Experts of a small language model.
Size: 14 layers, width 160, vocabulary 8192, 31.9M parameters.
Below are experts of layer 5 (counted from 0) of a mixture-of-experts language model. Rows are named router (the router's row for the expert), down (a neuron's output weights, with its number) and show model dimensions 0-159. Each number is 50 + 12 x the weight over its row's rms, rounded and kept within 0 to 99.
Before each expert's rows: a language model's description of what the expert responds to. This comes from a sample of Wikipedia text that the model never trained on.

# expert 12
Description: Opening pieces of longer words, such as pre, con and pro, plus sentence-starting In, The and this in prose.
router:67 64 70 30 68 45 44 41 52 37 60 32 75 43 39 64 68 65 64 31 66 29 34 30 64 53 45 46 60 60 51 36 35 70 52 39 60 62 43 55 38 47 57 69 69 59 42 52 69 45 70 36 60 64 50 67 59 42 47 62 59 43 60 58 64 54 46 38 62 61 39 40 43 61 42 70 65 32 44 56 38 39 41 52 34 57 31 41 64 62 30 52 62 37 51 64 63 50 45 52 58 43 58 54 40 37 37 54 45 63 29 35 40 43 44 42 34 56 45 44 50 39 72 38 40 45 61 44 63 47 32 39 44 49 56 61 32 55 46 63 65 30 42 59 36 65 58 52 56 30 50 50 43 32 31 49 68 60 31 49
down0:36 47 39 71 49 42 49 41 29 65 60 39 51 50 45 55 52 38 49 51 55 48 59 54 28 40 67 46 53 57 54 53 46 45 42 62 52 37 39 50 52 57 43 61 54 44 54 58 55 35 65 53 46 62 48 65 51 48 34 54 42 42 51 34 47 23 37 52 48 92 55 58 63 45 47 41 65 64 44 31 36 62 55 42 64 58 54 38 52 32 29 60 60 41 48 56 33 50 55 44 70 65 44 40 42 47 41 70 59 55 45 47 47 58 63 46 46 56 60 39 44 53 34 72 56 43 52 35 10 46 77 62 58 36 50 56 34 71 69 57 51 20 24 65 51 39 48 51 30 62 51 61 64 33 45 31 71 47 60 32
down1:65 43 58 37 59 42 37 73 42 32 35 48 28 60 35 71 53 42 45 39 47 33 58 31 52 52 62 39 44 49 58 49 56 54 53 49 61 57 40 62 46 56 56 55 36 59 57 70 52 37 46 51 61 49 42 49 60 55 53 53 40 51 45 24 41 51 59 59 19 53 31 27 40 40 36 53 56 40 52 41 41 68 39 37 35 36 35 60 44 31 44 56 44 53 56 48 45 52 32 70 56 90 43 31 36 64 34 49 63 59 39 40 41 49 61 33 56 61 61 47 61 53 62 34 59 57 42 50 46 62 29 36 52 56 62 42 55 62 76 46 62 73 31 48 38 45 61 34 57 40 65 77 69 46 30 49 52 63 44 63

# expert 16
Description: Inner word stems such as con, ect, pos, vis, per (dispute, endocrinologists), plus prepositions like in, as, and in running prose.
router:61 56 71 29 69 42 32 38 60 39 64 43 70 38 41 65 71 58 69 33 68 31 42 35 66 52 45 38 56 65 46 32 42 59 54 30 57 64 54 60 38 55 59 61 54 64 34 50 67 38 64 43 63 63 48 56 68 38 46 61 63 39 58 65 58 53 38 40 67 58 31 44 48 66 38 58 64 39 38 62 39 39 50 44 37 62 39 50 65 58 36 48 70 40 59 67 69 50 44 55 57 42 59 55 50 36 30 51 48 69 36 41 35 41 38 38 43 58 45 58 44 37 71 47 42 52 52 42 50 41 41 40 40 54 56 65 37 53 48 66 66 40 33 59 33 59 61 56 58 33 53 57 39 24 27 43 58 56 23 52
down0:57 53 54 51 59 54 42 59 39 34 51 62 44 49 62 42 37 29 23 43 65 63 54 45 36 36 38 42 63 38 57 28 59 53 57 64 72 34 50 47 43 53 36 33 56 48 56 47 56 40 58 43 57 35 42 59 50 38 39 59 40 55 54 24 54 44 51 58 68 67 55 71 51 45 61 25 35 50 35 66 49 51 47 51 59 48 52 49 40 38 82 46 64 53 42 50 80 54 42 34 73 26 44 68 64 47 46 43 42 72 50 74 55 34 53 39 26 40 45 41 59 59 67 30 30 44 38 47 56 40 33 45 38 49 32 43 65 33 48 53 71 51 47 56 60 64 63 28 62 57 54 57 53 62 44 62 65 53 54 29
down1:48 34 36 65 64 56 60 49 49 50 35 64 22 46 49 54 56 34 35 43 45 44 73 51 72 42 50 75 67 46 62 44 38 42 49 45 39 55 55 42 55 46 46 53 42 45 61 34 43 52 33 53 57 21 47 55 44 42 54 61 64 28 58 59 51 50 17 54 45 50 44 59 56 40 41 50 57 35 34 40 71 49 41 48 52 45 44 72 54 55 49 72 48 41 42 44 55 74 45 42 57 71 33 22 59 50 43 63 45 67 57 42 47 63 30 48 53 63 41 58 38 55 41 54 35 42 56 54 54 70 54 57 59 54 40 66 49 55 31 67 38 35 53 72 67 64 36 47 38 30 65 81 25 55 59 66 40 36 57 60

# expert 24
Description: Content words after a, an, is or was, such as serious, local, public, worldwide, pro, mi.
router:61 61 60 27 65 54 38 45 54 35 54 37 83 40 35 74 74 62 62 33 60 30 38 30 65 48 42 47 60 57 55 38 39 61 48 33 65 70 57 51 39 57 53 63 73 67 36 49 62 49 62 43 63 59 54 65 73 50 31 62 58 37 57 64 61 51 49 32 62 64 35 45 33 61 40 61 68 38 43 59 50 42 49 49 35 52 35 39 62 68 28 54 67 48 42 68 63 48 48 53 51 46 59 46 50 39 37 52 42 60 34 39 44 35 41 37 40 59 41 55 45 40 63 44 43 58 64 38 47 39 40 43 32 53 56 59 28 47 52 58 69 43 35 61 37 57 60 44 43 31 60 37 47 33 33 46 60 56 26 58
down5:73 46 30 58 54 51 39 54 47 69 49 73 77 45 47 60 67 44 57 51 47 58 59 53 65 71 53 59 52 34 36 29 49 56 45 52 62 60 44 37 74 61 59 60 53 78 56 62 55 66 29 69 43 38 35 39 37 57 35 53 47 75 67 57 54 52 36 61 52 23 57 43 46 42 53 37 46 40 48 61 53 51 53 33 50 50 40 68 59 46 48 35 64 51 47 54 52 53 53 61 22 47 45 64 54 45 61 21 76 50 45 50 63 59 37 31 46 74 43 46 50 42 55 36 52 63 39 57 66 60 47 47 30 63 26 55 49 52 47 32 29 43 50 45 35 53 36 42 70 38 52 56 66 52 58 54 51 49 65 71
down6:50 59 47 67 56 40 35 71 63 40 64 61 47 59 23 22 49 39 18 38 58 64 46 54 36 51 58 40 30 40 29 46 54 47 38 49 52 58 42 64 65 33 50 33 43 41 39 30 63 71 54 54 32 64 40 31 47 62 37 38 59 59 47 43 51 26 49 44 43 53 49 62 42 32 58 42 44 39 49 62 34 52 39 45 83 66 56 51 45 44 45 61 40 70 52 52 51 43 53 54 59 21 44 69 66 33 67 44 44 53 59 37 52 38 60 53 60 38 56 65 48 57 25 65 30 39 43 47 55 40 76 35 49 50 56 44 43 29 45 55 55 55 49 46 41 54 34 48 50 39 47 50 79 49 57 47 42 41 63 39